Weights of a small mixture-of-experts language model, trained from scratch on English Wikipedia.
Size: 12 layers, width 192.
Experts: 128 tanh GELU neurons an expert, 3 picks a token, a softmax router, a shared expert of 128 neurons.
Training: a variant of Adam for the experts, 492M tokens, 10665 steps.
Below are experts of layer 5 (counted from 0) of a mixture-of-experts language model. Rows are named up (a neuron's input weights, with its number) and show model dimensions 0-191. Each number is 128 + 32 x the weight over its row's rms, rounded and kept within 0 to 255. Numbers have three digits each.
Before each expert's rows: a language model's description of what the expert responds to. This comes from a sample of Wikipedia text that the model never trained on.

# expert 31
What it handles: Auxiliaries and modal verbs. Auxiliary and modal verbs after a subject, such as can, would, did, will, has, plus line breaks ending list items.
up0:070095086117083170127110095163101147070096168133151091086099144113132143109141110121061087156208138126129125158140136122125131179103124102061181142102077151152131135171144125127197138052109165135160121136099168140130080152097167105133153097123126115123095170158135120105134199100074113151094126116151155108119126099149143114174143043146130091118141145125060111103080187123190073080171077122120097102138159162130135173128136121192130147104134125111115172139085066139132107144088058147095129145113120135122084181184160160139191126161089172094147094106097143072137103101145160160
up1:163108136137091165158154114139129143186126128147158101113145074117122055126166183147087103178101069179143147171102103138107074115063105141133139132085104115112124137106103141163152110125097127104070143131137145157083154167125117110103053112104149107176090088133098175146166156133118068138153092117136110189211083123125175152119070119162111067146128123090129111146150182165185179156138097112084111182109195111069112101135147136109115149139152131103129119139064126101173118084135127105161081110102136132169119122112123127124184079120129211140077127183151091126143100162130138222
up2:120159151125088136178123162118125140062121165095178078118152163143084148116104155225115133194091116199148107166066134162162094136161138120070119140133128162082207108168128129142170117140127166101095108186099151173198140143088115129122147109126110129060110112154113138122147092203139074166127149117152119177113094124124101110122121117163098188170088167075122113089129139073176109101109195096075132120131144185093158109167122206102075108118112153082128151112115125114142125120094104059189131138116115156136152134081132124130124136129100169092103115167119126106105130143134126052
up3:221081149108165137164164126155096127136123155130189149102112134117111083151161076077165116153119145169130133131096098094072128118125102138122116141163098178094105134139074134115172169148139132151147118161160173138124101127056119087113072200125187140134128187115076177134171108152123087190177119158120162201157059091150176161076176150118188155104113132100141112138136154149106104115173117154128141141137151172120111119109161146104144101077100163100151098104074189183095112143132153089142176129138158065176143068104110097148102115141146129104155134115156168179190082136148158119

# expert 36
What it handles: Sentence and section openers. Commas after opening dates and sentence-initial The after paragraph breaks or section headings, such as In 1998, / ==Origin== The.
up0:103154059122135141124109136148090128096136133144101111090086128137070109104172069118114067194173126132090153143150101127117084138121133114124157125085106133202168134179124102068142074092146127164109113118123189097197117154132151095128143130124144108190117116170127138122202120099069112206141140065130070169115114106132159131087112056157098119166100138114064101132103178093105127035187111098123100103128125130139152095114101122146125151123151104121133119153142057146091094120077048123167074142116152136110120149154156098143134097152103177089113077140076144109154122092123185158
up1:150151111155080167152104153138119164124137148170123138118143100107113075095146159099045079168106062193138142165097078174068090124084108133142130140082085138128146095150130140164131101123112177129099122090124157135148124208111151101095094108099148057166095121129161134122178140135091116127189139119151102154185091154190201134104136115149080130164130107088107123162129152142150151105160080100096085108098149086130137108129084168123084166101106154112158133074071133102136114083096118124129068086080150118147095095147193157118171078114141139110120112153192135156202108202120158160
up2:120160091128065177170116132144076134119117158129155069079127162114100096102111191158096137190120110162112113159087101175155063108098130140082132110081093156097147127172161132146145119150124135145079094116119155159128127150072122123117132138134117090124147114109151071118136124177116109138162172104150087177131118148176163129147120110156102197202135146099123089144095179135188136113152174095131120105125125205126219128117085201100107152115084140068188165095098095096151080092084127086158092144108166126131130103130175141117146124113081078095158171205108130088132145175131142079
up3:185162077155119110144122148163116144154183175156138114077094138103109117106152087111120108171132136197137133097103068137110118116067134161103106129155127174127118098169094105107180103141155153165115126129143189113122098148131142069078108170111169110120151118100115108138197103152056147157184144119134089212170059104166212125097132102121137162145100135058119093146117173131104107085161130135129121105094115144081158196127116166117094150091093159115193113094081155126110122120089119097125121103099155124158109088112141134143138099138098114105155158150180129195223051139155148105

# expert 27
What it handles: Line ends in lists. Line breaks and closing punctuation ending list items, infobox lines or table rows, plus Award, Awards and election at title ends.
up0:116139126117126147114121074154039088120095119169088135113104086140127113136162107137100141146166102164120119117171071133139122153160135070087129080082095161198122109178133124093184112076157182157123118122120147169178070134134146088111150091106177132152062138178106122094168169132091113151110136097171193126131162141159142110084145029113104112096167140122068139112110164135137084065176117128073099088115134126125147116109088116165112166095103123129108164144115077140144066116067077131120107158113163191151074194165156115149139117141128167099152155120087099107132075107139148184
up1:083109109139115190158131139124129123141183149105134109122184074116113097089144152138067090156047050165116174190092112184059108157113112096130165096099141120082155084170120154154151103125130181153101128093145160150122150188113152114151091075086110096121118111156146149113160155104100136187173136107126137138172065143187182179132081132115085087166076098096160093125115142168164123132143058107078144085145190121082116172129103177145081129098110174132123108105069142117173113102136118105141085112113098151148128098142166148101181097142098180123129085141159113133125112180113105150
up2:128142162144080162124129167140109179091080129108129091100097135132101105139114169214173182163125101138147114167111120163199094093123077132097123048098075143109153122142139114131174148108152111110084131142094128074171075129094124130132165133140097113146137122137101051142105047169146065161130169073203079151112170154113140101113096110166125180144119145062122095122163146084206164143095220091092123131146117161090155140179114118126137108131124109116149150149126084108126146081125097078174134122141140124124130114100125102127108145116131143062105111195123123096103176175127128063
up3:137119135095128158195129102095138128153153147101165084144148143146050162084136106078167099120108131169164140130120115123103064183093093107085173138139139134074108109170096160096187093091150130156125140129141198125151103122129145105133138180135193150136143165113101101145162163166088152189166142130117167166230092111143165159148161119094145186127091177122169090108112123098125115095175074128115149125157109146097164164143140173175082091103096121054153115134078179150098154165120111131075117130123088129148134143098149099116131107147097090106125147171146108162154057108179066059

# expert 50
What it handles: Descriptive adjectives and suffixes. Adjectives and derivational suffixes after an article in expository prose, such as abnormal, equal, -ological, -ization, -ative.
up0:102122156122135193095118108145106090066117109156106131094098102129178084136197132066061139148154124125100103161164101116128135108129155091118120137042090163194112109162135117091195137097095102147101092100110143155159063135061133110132153136105173120167084137140130160082162164162091147163084131063132136088119179134150146115077121061144110082111211169149100127118097160110178140043175097115117120125138128195142150131132137108152097143105133105123109147136082062093144092163110063111086174158132117129108155151168104108138114122099151195115153122082092095152111136102141146163
up1:139113163165091165108133150145153117139150148089158123145174064144098102099166182086052110159069087155152086140103067218080125096103106121169154116100146102102136135145134155154156125151114131121073100068119142128124123158112116130140125056095142076129093123125132130093127174126125123184195138087172113108159112156176155141130103102145092054147172113097138098126107113152167167130106068084072138176140137122121121195135058145145093115121098197129089096134054178132137119094163097088117134099099136130172134090088129126108216098139130178113119107151149079139121147188122113152
up2:103151140132086129161111188106103188088076156117179101095128131145093143142118165182129129177154066152155059188109152168167079089166118116088134122108057147107149109156199109133180108178139082133104161142113143163152152099105119177119146160144073124050135125137120104120104076174158089152153129097179117160154178109109114137175128119160108215122133145071101104139123121096188149145122121090103125104132119190142171118144108147135100114100136130090145186093107116147139063161101130100244132152132123129155140093109148129114127136147110149121132114230137132132106156174118145126
up3:195099114137132129139132103122211128161143128099154149086128114121088132131170089093165147110116142160145144124173127090073119101091108161128134118148122126165127147125115132120166144115158099154125150132140194113160070139134080099124079182106224133134140138127053157138161147130100102155159156161113133205146077112138221144084141108102181203117107158087168071090141177106117124106198138161126135156146089182123159173139148161140163117124107153087143051130130161154107166124112130167116108064189157147169136118107149080131133121166107191128135172107165090152190088088109118110

# expert 41
What it handles: Abstract nouns after the. Head nouns after the, his or a possessive, usually followed by of or punctuation, such as risk, opportunity, loss, arrival.
up0:110132120128085141117123083173096161112106111154120099080085086107115129139171103097115113124166139120088121165103120135110133121081182120145140091091128128161073096155129101137153067126115128152145133073121155078163070115056125082145124074123187090152098154155122125120147173124075104147150183139160147098112162124111192147096153091197151083128124155110044118118089164088105089064100105133107113111142141145093145163107124087155141123106129129128116163134148054140210077122102035161106151107096094123138074182120151102122211124121136162098181154141105074114170142153075172144
up1:110121146158111212129118137112141137178161120130132161117171068064147085149152155150035096146064062188132095182097107165098155128121113148098154083056096111098135132123146182155195128124118153127116139125160146119170137181131112148139099098085145077131121109193164165106123162091107153168155093110154124130182116106167175108134112143124089123144094135099143118162176138164140099151163041112063151156127203169114107159113118175131061153100174177123083110072102135128150107155112093148164121111119144120145118108115154139127151118132131191131149100179120111139133123142159088207
up2:080140119111070130168105111128113109078129145112121092093134106145078123110107142142155173155102064132113155179098115159180076076157069160092119118121125105092176149185184117137174125156127100120085123099114178154184149120036134166133145138122063155052125121121144084120083100164131107151127165129125160190141153133147122108141119105179101164183137149108125117119095124135173154113150123081122138101142087209118185132134104161157090175104084122107172178100052113173133068165097115057200111162137146121135099100129147134137127141095078138114116093183105112122107150172131141073
up3:160108094121134137154101124136121133153111152112156118111111142162121128124164128087100084183041180131139131146081072138142124134087129129093118126169155145107101109136119121163177111123149130151114117127116170133137070128074103126119094237128172152095163145115033095160156164191133115136198115110091155207209061084127150117108165112067145191100109125060202113164164166112122129089147135163127178174138135181096155166089162132130139081141121150066137118129116132137102097137095082121073165129174131094158115120139116082140103121102147132117129164169169119154101082098148106135

# expert 12
What it handles: Mid-word name fragments. Letter pieces inside foreign or uncommon proper names and words, often in tables, such as Lar-am-ie, Heim-atmuseum, Breið-abl-ik.
up0:093091142096075162139133091161101110105098095113104099088124076148137163148180097120148134161178118174117147181115122151122108108137157076089157127068098144131146088178145097111160084023125147143108178128116167183117114145105165105137134122104143111169144198130138131115157167115132101175104204121175149129114111121121152116107140074203122062134156104146075126107133152183143087048144126130088098120137135174149125139143104128116129172063157152118120160159123063177150127151106020130126097183121136161124125192141165123126129119144085157090111104095100092091151165091086170123
up1:129088145151038212137120166097134165112116144144163107155195064107122065113134200096086077161071107182134117187107100169079145111130125107084150113146110098073147117102113125174143110122124138187111109094152174120131158166129156133132122099032119147116129126186111165135149150119132084144189099158190154166144084158124168127144099123124130109130090139103176107116161153128166130123150057096065118146129212129068095184132109162158125147138145134134097133077082111100155104116155130143152091089095124117143154123134169150113154122144124147095133107154154099101105122203149107185
up2:104145108119008113139144158138111138059098171112139079098121149118082108122140129219114162149129108172085067182094178189135082138130105156144100132127092099156152169170132110138159131140111127123109084157136139128133116106128124165147151117095120148126095122115104056129108112194101063152148153113158121168109167117121165101145117117168153175163154165108149116107095153073148111109084157045117123129151104178101179102162086192139083101144106122102150158120089130151139102096122137110179113128113160201167088069099135142097135139180131144086141119195099089112092148142162161058
up3:188094162113080131154121110141133145152171125110174139093123142097037140135174117108135124136078145157145111103085111108120130114041100134112128189137095171105123083127110136121203109115125146184123136103111214109147096118115093065114136174167173130140118116106105129108175142179105072137189107109143153201173081126143203116108167133107157163065191180134138091121145147096162109107166114140122141133137067137123159165116168109122114150102084119092141094086132185152079169159103140128108131103152100112199128121106119082124096121145097157122182183110192101161144096124177090115

# expert 33
What it handles: Quantity and stat nouns. Nouns naming amounts or measures, e.g. number, total, million, average, status, often in sports statistics or population figures.
up1:161118153127099171188117149094170150118109102125154173091181110094100104123137166126092069205088105168171113180165097171049111122110121094083161103117136094126126059114128154121140111158127172111140111089108148131178111143088150105120101091084158070104112120134096151111147100133113120186152113140168099121170118134144186130073060148143116120145075087065168113158184127137188182118136087074076129143121219131054133110121125161122136117134168085136085168102106163112138107154130117150148090149107105145128127096091176115121211120158140136116092090203120137133157102149111107153
up2:133165147137095141179168123117111131080152143110134104109112132159123112150109145177113160116123106161148108173101136168166046113161136097116115114097143131086168146180109144136123111176130094113043091161096174170126173126063118132138121131180072085132106091080142065155079091183080117114148175111089151152146199147148120176174098113166139147134103128099126120123111127083185120109091131084142136069142113149135189117151142140109088140066071129114174176143123112168138135143108163107215128171101137156108093062190165146108138136090090150055129147175107096108106187148150145086
up3:226113160130130146179171134134174101136127171127165139121132149133088141142160122092169129167128137202201094133130112124067159109072128113088082140175115120134137109152086178095138119155121111163166195168154199115126110129094154132113083177133113155144132111114084153097122107146135115134206151120122131194196098108163152137093148118124162180098122116088164088126150162087132120085193139155089131125136110158102163159091107128130123097061069143066139099086091173159110141176125148100151120108133100153181163062091124109159135124142114180131167144127192127161156102155090076085
up4:091179131104142145091127094156101203053090100135105083140136129152102142143107147110150071087087080156133130144152135109098128153182117114141150142079103110097183120068112096061119140124141134164088119127135215198145106124169199125131085114147154155106148123164070142164117083083165133093129115129147114115111091109080153139128105138154138118180122140147158082090136176093188151224098106115120117180116069157096167215159164140098104164088169175125158153125130128054101150109139129129167140146148159103088128139114104135089143119171095142162117051150122104100109136117159151113

# expert 45
What it handles: Mid-word subword pieces. Inner or final pieces of uncommon words and names after a split start, e.g. fa-irest, st-aples, Super-Sonics, Mill-ikan.
up0:107147148140094187108057126151093137111117137126135148110057105154080078105137117137106147172136105120113110158128104147132149143149117096127155094123099172171157101210091086110155108065092145186084178130128169104150061144081199102156157129122152102134064143152126131131188127084103133153129200096168133109141153124157162145130118054175142130133144100111072117131130149100164080059182094109046158066156153169101144135109075095164094129062137144101123151133105069140128131150095054134132126088133174144132120146135149146092143098128111186086141100105127143139076137106163129178
up1:183096152126152202170140106089144130103128118108160091094180085130149108110188217085068091190114057179153126141090127183115112132113101132112139085071144127103099160147087127149160150134140124095131102130158110100165142182103157103135098072097165109152139086204139142112160157118115147157138091149192136162184094125130183146119129133172093080118098093086154099158185145162128171123114143131070120097131189158100148110102121134129118134146122152154112109103085150088136116103109106113121112143078100123155113107065170078130202113120143174088077116190138112104095148188124082159
up2:087105131110079152160111157142089129081113126083152101102129172132053121107092172206107144181086075218116134135073113139149073108140118169122132057161135095108169158216140172140154162155141143130116115150101157161190148121108109104127143123143123101104161146127129065105099083137136121175147161113097131211131102076141155139177153115145075199188091105068128105128106167103180120114120160091129121081139124189109176159145119149142076128062105118087120123105091121165112112126083150121191115151145170129108120116058150140129124140129101162118138116166125129131139155161128104069
up3:147126142143122111150169113133152118154158181094186125095141132096038136122158115082130114127129148173158134152142146100108133179092125118099106181128123129132122107136079138142123149113144147159121156124117175143086107120139168125114153180132153132161125150110127132136170132163092092129171134138113174176199084095151183154076183120107124186141129141089175117121132151130136206081184136160106138144142069138143135165117153145142109106098068137102247059111099194126098179143125133142093161122164116142239130089126109077131082115172093136102156162114190098173141143130144056092

# expert 61
What it handles: Non-Latin script bytes. Raw byte pieces of Tamil, Devanagari and Japanese text, plus odd symbols and pipes in results tables, such as \, _, ±.
up0:136113129112099162145098146166083137087108139161119107104070110136118097123158118107053112166134134100107116126195081124107113164132138044108146139072053161144124096193137106109146092058090122170124140087102197126135097167053174110134111116139156116166112159161112115116155135112088107177144178109150153113119133111163147128114142045151146087123180147161055107127097188141153098053174117117078093139133138181096146154120097127183107176092097127075162122147106062112146147151089058083121153104092148121154108137122139112136146093136133144120168133127126067124116156119138165206
up1:163119139173105176198146156127160147161153134136144112134148068148114095090134193144106118179094033166126134173128078181095111117089102111114146103108156154106150113127148128169171098132097160131079173085144179121115170202079138098118082114121130091111119092153129144115164118115112135155165125119161108174168084159180161154171069101186121096144101124095129076148156138142212141150113123094080127158122171112055119135129106138137087130099116111110123114141064120117181126065120098116136114098088123131142129098117177157102161073128108163109093106180175085132152106151131098230
up2:117136115141059160189100176151145144114125159093136096110101114165071124075126199173104160150096086165121128175116089174198072091127064162121127083109134154111200130177139137127198126113110149139070133144139190152174120150075143102150153150162098092080145117143169083111135119170117069131156167087146122193160149149132143133187094093149093172170134147099114098118123146119186117120133144079099156083157140196112142122110096165120058073073113142091153123105084079097144127097103122083149084128111152118154114107120176148099151106108122126100146117181163113156116136169155090127
up3:129104129127104130220151152145148169154150148109159137065113144159101138128168119146170159093081148191150147098142071137100118131066106124084107161152162145139116125163101142123151074054151106153134119128110213137153111137090133113106143139143162145175150147106037114124121086189084113135148143150156138182172101107148168148090143118072188168078119185096170105104172157118111101060182148137153141116135110181126134154142174153125113129115081182114178126109107136159134118149114140086123104118116130107193132141151119109115081126091096131083165138091225164199180110136142095103

# expert 14
What it handles: Table row starts. Pipe or space cells opening a table row after a year or rank number, as in filmography and results tables, plus list dashes and all.
up11:111162139106124206124145151100143122102110123130142109152075151115073143124160120180103102169121107173101115101084162125093133148110141125140141098084083152199142205198117145149162153174106151116078131149162108102218151172120085107116150132147140120167111100090142072133147104164111129130115109045156091137139121154151128101108194143133075154142083146146104128135125128102154125150145120090116120065121142137142158061112121122197137163135042096129152095136109052149100170114072165140159131120110150104172115082100113157134138159119144088114015071195105143174129142139126096127
up12:168168107120106097165107095156073149146112130146102114120100142128101078056139118122098138191100081155119132100139104193109095158108127125112157147123110124111130092173107088157157093092117154173073126105180167148097118167148165068140132188148161103142123103119139155161154176145067143142147168132120109178170096179193156174126125085179103127167119122096104078213109188151145099079153123073131111123119101098145166148156070178093085149097082151063173112099086107122162151103146084104137113084143126157133117108143174127100182067080090074133121113154166128173144106155114174146
up13:103177120134108118058127158097136196127191138099112126094099205193180075090118195133130091144133093127155064141104092114109123109103128159103136133121070136069103119188103169148076131100114141128127086072099161103120138160064191117110116111166153065131143144110094138130155078157126129138214168108136118138160167148139100112141093147182124077136138163110148104133179124137149118130095158120128134131128144133089139135157107118107096118123146168085136133108052121093184147104083157080096120093143228109156114084138103085124121106157121122083207103121166149162077106130170124099
up14:187140169104107154185101139104151157114073121127109171083132109170105166061128169122071127123114109105200108100159115115119096132204122098150141113117130181064149189139083147204144133180165195133101111106125065096118112151074230083126164150164154111076098179110150044106166131133131106164128144115147169140120114222177134128097174140110148096118134092060129128166081129145119168144126142136112149146131120133082091124150108078158091118093139122103177125133083103122127113165116096092166118137148129108158154133094134111082127118111137136101136091129137079172121149106164109172

# expert 49
What it handles: Locations and being verbs. Place nouns and location words, such as Home, Station, Hall, mine, located, Location, plus forms of be like is and are.
up0:107123132141099141080098092138082122085141104143108105100095096101122129127181070099097134109183118137107136179139110147097153165170137090112136096086105145126148111189140095112162090061120114133159118101116185159152114131051139115139159103140168116133062148163122161080179170097091125182133173131173132115104166135126149114112147080174109070114169122146085113103117158146132082036156085142106104099136101185158129159102140100162122176087085162140121163133115046105145046170099039143134103114102133195113150159163136132157163122141107202124163131090077100124110120131118176129
up1:103104183130084168158114157087143126116166085093151140108176068080065104090174172095087086120099038207117155201058109182094130130096090140121137113113165109117125073138179163129161085185123150116102107086127146136152143154108145087136127026076149058137098147125142119124149135095104152153166091135218150170184117121141191157141114136178097122145098098116127128115140121147192121144159090123097123116130172162095131109091139151137142133101122148153096156138055153101152140090127157150135088108069122141159102129108141128118190123112122132133094129154129143116152124139148069149
up2:131172094123122088167132139124110124073068151102182098078108166135092148137102203163095183187114095145105122157070135136211079101121111141099140124115121178130144158174178120126169131183124168105086117177096156151158142111138106118127108140137105103068128131112166105130123080159143062130132145146112094211132156127111124126144160119184140231176146163086118108109117171141182122138109171074124133119137120193134195127143119162091070111105108094096132167106122124138125134124117105111190119161100159124103107106080163144103110135137099113051157126216140135107132163152122102069
up3:166148070068087111169117122130136159184093145112186108110106180187041132135157118098153099170116197165116138108119106094094097095098139109078092184146145148134109094149107151072164088136160103127132154111147209076116104125082085102106108159139161105145149105108082138131155083126130115164169148131098102163177091117169159145082161135149159129115132153116171108148111161158141137099216103144144128162139085177134185149082180169136149146162115136092247138110092171128103128117112165126123099127096121083174159142163125093115113127108105106106144155141157137172179089077140106113

# expert 63
What it handles: Function words in titles. Prepositions and conjunctions inside song, book and work titles, e.g. "Dance with Me", "Truth or...", "Gaze of Mary", plus Japanese characters.
up1:126108112169115195136106166087133147117151125144147164130169034152137074117141222121082095151106081228123111192079132155102116082107115141085168143057121110092160126131159139147128107208136157136130075127113127129115155154073162106122072061076113059144099106091115146099097110079137149150164126103153120142191130136161182142134089131174154086128102091107131106150181092111170155151122084110096102157122185137143107103119091132148108153116128180159100155123094142113134085102138140168164090092136143116158129122137159141140195117134137193136121088147173095138183121154094129146
up2:103171081139106156178094120134116153096116180120143085136113161114077101105098183166097167185119066166142087160111095171154084096103104119105171133106091150093222121190159114173183104162111141155065165108098149165137153179089132102133072173152112109101175081117182093124147120191143104135144171139158135135140112135145125130151096076150127193169101095084125087178129141105191161125171148061106103087140122129121158142162073168148053120104084152062158115117102060127140132104103091089161130138120130129132100100134156134112153109118130117073114144164154096144123126182145127116
up3:205117087111132152139135130151189131137158121157193092126135182130059119146151095117192121141143133142134177148108111124090134165101126089103142140144121162102136110190085146109153101138183170141179184164148175144121109115115153112109134154155166090158166132107054175125124200139056116121136190138141084161198057118140160085106171109113153146079095106106180098133155162123157115111194098194101138134135152174110113189091135120127147126140084179117146090113119172176090126186103151125076100121182072138152160111122125114139114136175116152128150159097152163152188120098167107095
up4:138173118144132150130120113156109154139146121148168099118180125176117166117132164134109131123089065168129090131154119114152071186120085128113125106125120137128177156118153056110136082165118128202051150133150215163137138163154154100130098157164129116063161121149134083184142129136100139109165156172136100128184126128150196169143118084150094174132123101134146055128133159114156132121133091132099132135110153131085158143184119137146079119054089152076221123087096062094164145121098163140135120132099182120155087129126158125068120063145078110152141075176163077150136140166176130158

# expert 52
What it handles: Role and occupation nouns. Nouns naming a person's job or position after an adjective or article, such as politician, coach, director, member, officer.
up0:171126119121098163115112116170044119092116109153145119096083079135104154133168121074092142189149102185156137153134133159123131138165151097133137102048098144131117072197126079099147117113123136176096111091158116143164115139082169078133116093119149137152114135185129125106152139096090129159148158147178167116152139124160200161129185075162117090110140162142058106175094155118181113078111105147102143057134132140133119184075144103180100171050120115114118168121128085123160073126059063093119114164082148104171093152158161157127181097149134169106179144143098125119147099116139162153
up1:123069132177086213144137163127186136141103130104109133143228087109081125141165175116111100126089074204142159140110085162097167142143123115091134095104099051099164162117137153135138133062133182103108123154163162107149133180108172115129100059073148092169118146167109170128125176144121136178151109107197102144150065158186168128098097137114107094161118144157153138160148159196157113121135051118088121152132173140108043162119111139174114137129162148138085150076099156116170094126140093160146116119091139133159124122131149151129142125139135179113124073140186108109138146122131119164
up2:100125127104075198169136121123074117066054127090153088129106146132067108121123193189095159159162126156158087161061162176168054125179119127085165075135125164077164147193122144132131148105115110126103123149114162141133118126116108135121144120154110113096135068143102091129134104127154086105137152157135110164139126133124111141163142117134144188149103129072134109165097170094215137138109164131099142140142125155112157142191136192097124142117118127087183122121146083125147116171101120046214136103125173140133126081140109137153133141129103138087133133231133141111097163179175154064
up3:136143086120099063167146140174119154148116168140168092119096168124039117126195100129136144142121135132115105080141113103073108187124091123082079124146132159113079162113072163128173071063112107134159115130138162110156116118162099123115119177141180130162119133140067146054172135159073127168163055120108158195146100087141170105079140117095160128146098150111163093127116148121144099140181138128122143153129142176088143104113136141142143104132090186083155047115091165174094133173096152125142166121150113170166095137091116113131059125109108159139154082129149131152189031106129105108

# expert 42
What it handles: Nouns after possessives. Common nouns, often kinship or naming words, right after the, his or its, such as changed his name, took place, wife.
up0:117137111100099132121127086145073114134134109141118147109075068162151129117177104125095118177158086152102073113125096115096159158135127048112126135095130148137072062173145118103157107036139140141128153130106187093170061140121127137136142131145182071215147149137161173110145147105113127150136155091134079110135141101139127164092149073188155056074162159170129114110140119129118137060173056114102112115136135126138132107088120088146141165114117169143136161152139063120137091174110055130151118136061101166143143140157143132148164127128166183135156110140050145097140175126116181197
up1:160098170126095197137149165099135122133204119089168180130169105106177098139214163115075085219091110147162113125089125180111095088117078132095136147113137129106098105111128117156178158131079141110131121128128141098123103151079121135132054055077174068129076125146145168170130133167087122173170106114115121152171085137178219145093118128121142127142116143101152099168209148129155131128148089131096133110130176126134143181096127152129098126079122091140088143106090114108144086118115103150125166119091106137131141105098166105119203113147139182100108127180186099116131139161141074156
up2:057120149138084175166136159114085173072112161097163084122112137099103126145086156217122128160140093125172110229041163162116111117119135154079098087076110138122145124183129163149152129098123116132115095136107200173149088145087088129123137179140107116134100083120117108109144126147131119142169144121143169142160150117078142127137135107177119153161112203098175130114166156115201158135138114108118129109137130121132169117201111186139104115115120113073127177095110120107127128140076099119214129081139111164124061079155071141128090143083108160079141150162128108108092115177171126090
up3:132107126133114123159130139137138164148128107077178172114132122115070131123149106116147102166128148183144118135090155093135133114080123144085113130139131153096102118154078148098153127145116153172117166135124190173126086113087107132104088181159180152103139152100065081098149110184100097147194119146113118187194084130124187144085174112078176168094169147038207099126150145150152133122147172135152126207137078141122166165124171150104143125112091115074158078124081151150094165113111120109124140126178132118103137132091098110118103124123129116111198158141194091194166060151092056107